Experts of a small language model: vocabulary 8192, 240 SwiGLU neurons an expert.
Below are experts of layer 5 (counted from 0) of a mixture-of-experts language model. Rows are named gate (a neuron's input weights, with its number), up (a neuron's input weights, with its number) and show model dimensions 128-191. Each number is 500 + 50 x the weight over its row's rms, rounded and kept within 0 to 999. Numbers have three digits each.
Before each expert's rows: a language model's description of what the expert responds to. This comes from a sample of Wikipedia text that the model never trained on.

# expert 22
It responds to: Short word-piece syllables. Short consonant-vowel word pieces after a capital letter, often Germanic or Scandinavian names, such as Bl-od-elsheim, He-id-elberg, d-od-ging.
gate0:465408542467475488486413417458460467495438504485477485460522546618561446555438474548563520514406469434447418490547549504495484532497442564527523571468588407522482560532483519515484617482513489
up0:498502487564527538441614501467465513517564450513490571444534410520569505591500554480424572529572577576518573423414534448453468477602530560519467438434569575523470481559561470445435512559516525
gate1:534545558513514489652573434473523496520530412501555506447512499531523469548557513547534455547453542576506527500542430512539488548559475584520457569428545542506574538457453509529474488571484492
up1:471496412406438505446506516530474578432518486527419442513478515522421448418476495604448495495517390409484511440452555495485544482374549518453568568470536514450448434466453487525469527404550458
gate2:438514476606535506581477487441470542498457460420551477526447397390485505490461345576503495488451504422408478490479569497489478546504498528435488479501450497520493499554484514352452416570489575
up2:486467518513516480437502549475519507472437548487520481486452425517540489504516484613443508547506492451471447450467542479494483422510531439477543467424453561461466496503436475441448480498556585
gate3:544450502498505448513429449490504485487484584443474540390408378560561497543568465447433545541487531499511534438471520610546575447537476560596459520496485449434493451458470475424463457517480536
up3:473555525429533479526532480595453556565523502634534521511516499535503558461548472495447502513514571538560465462511486503494520420516500595562549556539491528498559425489419542535519528410450477
gate4:564498473505477449572581498496503457506516438450492405540557448522547460452514469552543524499454499511572431548533445482477554569516485493574547503532498571469489482577474436512475428577514598
up4:477403467456496488470545458504483587392498432507508485485560507447443468585448492421530518536362500523477511470457567533467468474551462541538490435509557466548552531522527532525456506569582491
gate5:442515528490483514507498507536496471536498483421573453485433441475448419560455512507561505474480483515531452565508508416574515506594482495475408487456492589565375452547489522457502411437509488
up5:510457509515495490557443486429491529469420435558499576520494532557474558537512480554547524498497522574437390533519459564513426385493492576540621527485526492545579453433558472535431624467481481
gate6:513469519527415438559560504464450493376523484470517568547507583410492512474538516442529575496539512508513449470475535569489481536476555490468586561466606500431524556531454452503486566524447560
up6:504480614501475514425454493529475467414499422547514474496486529561548482474414513593663464450467481427482456563496476505468499525426420497526425570484489570462537481441535442578470525506547468
gate7:539482490459502469409472520454554475535591548486512573533467501503469522423546438490431474514547482506438541391419508529456483501558472517509453453433443505519450487541485500564551490539509540
up7:480502500497445462429486495476414454547478551563467501520519576465442484536440495545507487520447462505446608468531461494579508504496502493469509546448514501483460420454503440523558519471513486
gate8:495411530525584528337492453467505551483530536538501541573529433415413537452616572584536506455505492476493428525560468464590414391464494636474554455553460523437549551476512483509520567464556528
up8:498555510404472530458483502508531423494483593488465555513373475564516424504489490468470449553456480431555563500519548518437549446573547541431439523422457644475397467559475579494509527553557495
gate9:474545488500494451534501559497481462439417592461439588553520630508506563575547464498516535574500540521410457496509554530443455567479494560440549481498525513539490525481520483433533490602511547
up9:540439516436454498381419491528573469529497497484525567515516493617511561518454491548491563465539532484449516402496535537546496434448547482497567534534442434513527500435573542479500548552474428
gate10:477488493427538455422450560387490522528497543559552488505426587565584490410459556560465497517478499525513417517534441514452515532495509514475387499517446481511465438503673534482450511447422510
up10:492463520517549585505548519514560548617528457495537550464525561472502547458587478585527492487443427477461475475518393499548551505497544531531493611429360537457568518438531512514448548415452519
gate11:424534511637594503508449536422512399568527556499475521501495446485555491495484523493502479489499434369475412510514532455503561376547460405439473495467524455536562507512440601536553487480497441
up11:480570501492577530477568494486483443525532550456516559538470616476471534485518456532457520464471396474422511447566461428537427416456492496502488463496471556550525478537480519464530523535489490
gate12:423478487538469449431508412486495548571513453457438464494492565468590533504448489525513576532498543501492533506513446459516455467578439502496431473451506502514348451529524540408459586473581474
up12:459510558542443520484554465436597406551526588423557445492433546456463469458493491485513561508466487448565537483455477575486457544427431538526541524506545391450503419583457540564560508590523538
gate13:414515497519512487591539498522495497541511582442523504505454466441495506551588530467480528472430524488486449450280629525395523395509524510457523431489496539492490468539485535501525460556498556
up13:461522520549468526515462614538456468511479486564554502544499549431507500577519538565521449505519457500407490485475489488413477443447483530453441485509533437560513438533480572538557463468446487
gate14:523534504498491544516550562510484547445488504542503465492528492548428489497580520498531515498453410513492493551501523521523380528462560526499591468498425510351471598551420408507541501517552522
up14:483548534550404574568449505394528477504528556513493472472497480564514438494506485532492552500548430480556439471519521446562544462469511527445516516476439552483558599526429473542495501379472552
gate15:505527510425549450507524513543577495584508388383457439521529533461481489524552502511522454490543556470464563521465476493548402458483556494439570492514547519521424499535530469471547502553561588
up15:469444536499570486382502493528549535490529463440482499562585438446539488526526554450525436479566585517445472492520449587433519498572438467429434453519444484571513583564477562521564523508447557
gate16:539524494491475529477507546599461535397484512542495518542511486567532542548423492419536538507410475411544529537446579449590457399543596551485493448513541512485423514531453579603493421455580492
up16:549535476510536524448494459506496378507469484479472516443514496523571495437414483409542509548539471500539447407596488537508513506480430382472505566507590516426502471469570509509456408470504464
gate17:489615491515462484564508511531460435500478465516549483484429569465499540421446446539522472458532580486472463455403559452577417487404492501570496530442542533493488456534431559527488422464432538
up17:607491555506456518572412488495483353515463605494538555405500485507499538556538590486500496448485525491469499517422534533458506480550530527585525410530481454499521415533480539516437502424514528
gate18:463474553435387507497432553579513517477381584480543536491487480520566528529496550470466571571456411519567566542347410505435565526571548546531476510505430477426600455518403518474435500444434490
up18:453457575501539509429529495482529511432470444468503485449501508484453561513491451496605470501449520539453551568511478653549484535499380518563526464508555393472476635538548545473540540562542452
gate19:501458520449476445468506482531489468536542638572497537514480429480438449460561509582569505505472483483480497523519482448456464600555565483466479528572582524447479500485471552582543527553535460
up19:533454564558463500492551376467531589533500482586531550477464495524452533342509523530478476465407553527512485383450444461467463376521533559502529492525478498563520544541511500538483504552473437
gate20:362524528628534462519466535440588486501540561531407521529549369401592609580471453479492509574524610539514494600513524447586451462409488498518467456460493498608466514543458529485546476479504566
up20:525540467596400472584431528519524493538492511492541486541502494489494485493490566455498529456497544461555506529477467528509442571474445452458510548522378491539423559478611483484485559404424521
gate21:513497463531510534614477551479565458548431576512539513546519416511545471509609548574487429447488495491529509471601546497582495477462557500551475460503535484449496519502479457487507551478560518
up21:543494604425461468531520442480434478610512445535516494472472469524519469544460453446500549487539512485473447592453459405473541457442508446482504542504556549520494480451544472625462516493433462
gate22:517520464501569515487552498501466485478510508409504562511502481507529505465638472551470488526588551515528466456519603561513463396678539421471504459433449598478493556550568478477527522523483493
up22:483505515388468473484532554470457425416463548555520450474580513427472471496510539506426472502425561474459546463493557458446495445493513398516409434473444500508509551579576526463535444509528575
gate23:478559557478506474492522442558484485504523449555454498459593424528530530420521533588518619519481524521566444534532478429455443534493421518572542453564526462511471494518391439519478483553567499
up23:570390560514562474537490483545554531468483395460520497480556473514551511489568496557499548493501553515519526513451525495438349507514518550524513511533396424534611630481598501526526492503519547
gate24:492484435494556478516453529409616458473535574477564515525461548417516467571512527520478435503548615423563547453551512458541466526554483502518405578566499638488443514443534556433549520458466559
up24:545471449526585539512475483477547545467470443423517507529485496497499466526550490532449395491577591519603509500445563434474574508629535537571452476621560587495506451525473513514548503476482543
gate25:469468433461546431513507509520540538486550501532523454478479527415536487550458511429508576538496550460460602497531499537476510482537429492497488349519613517534491573512489524470484437477493549
up25:552488433475473490525473530546517444522562520525569454523493624583508505453428480412580515521568636577537564527609492571490561509460489546445419406576523503528425489463552387476545410478511514
gate26:555439497465505509470564518411396530478442544528552503467473495575508471543505570432482529437429494527520596455498531450467467459514455510497437445514580424501453546570522488500544432560460540
up26:475479427486533520541524565453501475420490496510464516451468547565480488439572470507515533545425470525577452511505394522463510592552483524515446465569493392437432470536466458443469402572472472
gate27:409567410512455496486544429530482482572487495515565508507498469489517520549535555518480499398497507499498517460538518494443538469635525527555448465531622406493510502490481568496564444497508594
up27:497529476476549549450502454504520525593541506584450482480504400531478476439538557506414546481439492476457404545485394479463567436522516552429516537468576549489512488394489420596524487500497420
gate28:427522439462490516494453481364490522512523532468550463506482558484464605462442515580505575388523531523470438465539569505475426502535508504478424533549570445489452503505549510494517517496490515
up28:565476435526434493530523395489472496445457404501533552478508584481527563492568425446503454466452500454437583417503513512465538424506535486507492576500450519436515561514470547384496426524577521
gate29:479493471487425479463452547570527477520569589506480428517485495487494476582457478391469528529561508456506459553474475450602536459545562572540580546509427637546559542587533446523551495449454494
up29:462511462483475433503523449536434430530558560518475534514447511380554516588453554438369510505580512500437469432537489496545379389560472457542487476404483478569473463424485456514509489534436465
gate30:540530483417567468574517527535525482514486465440513512471479535559515534416445510506532467432472498506571482482438510551493565531542566597465548523483452536435501489525488527435535517515552505
up30:507392554503531526456481529504444523411423483454443517435458519465498542425526441456525459532624510534509437569522544492453496509584504451501557618454581608524514455532432411492525536489544476
gate31:476525488505512517515445573446537523540428507503561522533442567473540584533469486505443527468568488508509542399521556459447459394500482475639470454581541508485527474416435538457470521426470506
up31:468519448542564525530468478478563521424460591531553527538470527548513427540565598595535455432488452452571410515575503548516443524404498501479531508526498507466493533420526526588545603547553471
gate32:497499481628526553541516560480549464523472472504506477523565416429512514538479464391537576469505618511458549478522438517541504502575554492524498522571535544538551544461463459487534462416480555
up32:515481496497545545513477566446445514526480559570503501481505392584520459510569505574370516511521472494476479411501472484437527559487594433510457578525451496582529458457447476571521508493492335
gate33:460449459524603535530529410509456456515500465507483490487479453548516477565581557499560452444410478437541509494466527663490482571497478538456520433492545526448373518563532493518471503485518544
up33:619604567546449484418532565558487429561557503569503520484500427419531580451409495455441514543618476521489466522573481529585557464508553460532491476458447520510533527466474483539456478376388469
gate34:513502450483472476601480489538535627423482498538484449508513488557445555562472458414462498543416398509504486533499526524567490585477568555495480517571516445479496524560479512407506445522545501
up34:455486483491501568497392509432527476484526475494549504521552498486528508516578433501462494466565524609447510542508442469428518396429549425568469493559573587635504490394542444481456536418494506
gate35:485516452499501506510425500371533477548503563472614474464477529495502433464453396562544470484521533590498464549463515588416538556431487520507521618457541608454490497402480456549514416478509503
up35:579458505604514498372477444534483456524443506536493501467506521453418453506509435548460463489555504431452487584431451564527596387488559429450555531435542577530521496556446558517491499529439421
gate36:532497567532540509455462473562443515461482482506384509521530497511476418409527486536568471567526438460522456500520523562544447537479434519524533456522555433432385590445595543514509541538562494
up36:443531513483548514481567454544390501506505490424422552463589487535479539522506500436559484559545460532510503460494551521493559461518458531491535540469430507582464487445487430464542556520516558
gate37:491461486536540461569523518438548493518529542512513532501510556526436508490550454479466567496433517558488523450436508374480432381465570479525563437554408527516529529508420508484456442617439525
up37:420500516509579486580507528437541467546515496502514533492493520510451464500507438502509462454542481447535492511500546462427487407531457529442471478540429480473570595558481579512505389487498521
gate38:467505479497584560555574499501510516510527588518559502530459439483504496452559538523530619491507560500499418486506398601548489490565578429545477491533484551465529521451399497609426506500374498
up38:490483529531436557476537503474534481441595485528461494466465473516425441396458493468455463501591505468459435593540476487472499441436475488526540592474505471539631517507507499440463488350491453
gate39:414482457515465560558442547488577501533463602424513454474462548485489543531480545524579453444429508535536533474527553537394453521463434566463435488485565573502473416394557455450524575432543574
up39:478494502487564535462514480469520401601468532540468536536512466577490517530507445479483453519513418455438487480539415430464557628542504517489544556506569474457573479463469477530499405592526477
gate40:481599486529444451491501448594492489422473509431477534526496533491464432561480464434526519538464428487523548459429527610423516580454472561534484529413487445461483591508509533445469491493443515
up40:514425563515473559455382545452507374532517496547499439538525536521528583509516540498491540491453498467477567523625388507429464543411538458485516476547432587543541450527515478543563547447520457
gate41:484585535552473501511411476506571391496498453476462443587545546477598509479533474547588467552525492558568428571573425473570460507459520544505561476477502592573449507461488464482602585561560558
up41:458467441478472449475498394626497534502511519477570450535509457458480569484567504514407446548575466579514492581495543523519495517584549415469457539456491447558535475542498469463502469413455506
gate42:538557442471401482572483499580449494497542520537469466567503527552441333472437501495544531524538477431556540520504433470532526628513510431471456618540416588501464511374500415554574521411536480
up42:543451532574482446556531432379487441600512590494479602521468398424541454455547504560490516520443576507518510379579508521601487509461440458497439526542457530562430449438478309560520491476495491
gate43:592553517494524497548477491440484507495501520468528529501591493410517383552510501500458453455532440493509501613508522546604503389564572413504441449555518587406546569520343526531491517504495467
up43:506458495504516379490507478395451481548504477501558609482495463489509502493484400510417498487494508558517396536496425530532427387552556496503509502570428550496509370463484489468486522387490449
gate44:501519492512439458519447443507474572520430516482479471516553476604567455507473526544539487465481563452535467528507554571403583536487524477502444579535501470514527427524574522502515562549546535
up44:451577486497456573522549463444535508525532571566515496542402543504472501517533478511535511453523541459504470437575478558527539566513457468500523535364492569361539523521473490427497490461421472
gate45:546461528592518531525492437460446506515480542418517491490487493511532492525485511540450530635611447455464505526483460405579530486515500563529473544534429471466590450436572438420522564441404435
up45:493494517469546567539441498537487550473500506517531363508457410528444412466513552447593509452355427518586456602445496535425530611474480465523465528591557565470458445495447550573481513534473433
gate46:488485499496431515430469496583520558528427508481429497536533504445484501497521468591568490527540470478486569495499603467491476558371432552451550487465510576507455496489509573476468491443493534
up46:426586562447563470507497480455498446517529462464502409496511619586488497489447543504594477516431542501526494490446544547453505523472499540526474511488534467506441488523438480528518542543517528
gate47:569590472425478557495532449522460460512521561447563495532480497505588475457585409523437479476491410463489459457507548544514441508478470567519514492476444465512446464518485520543582525449560441
up47:465532527587471465575494538502448466530449497519473600346507483510529597490558505406453511492492458489460558467518494504595453497555598493478516469430590527529575477468499477433389541494498459
gate48:465663462495422438474480498518449515524516482470510488474503508498447581518483451506427556501524472496555507551521529476625568403544463459547560403472494502488413520519473498443497360492548541
up48:518498412577496480514484530521537533506496441539541555471407513526592570522471555451413514501539504495442486474524497511608413445493503457544486460480427595560475463508500519448477499443447409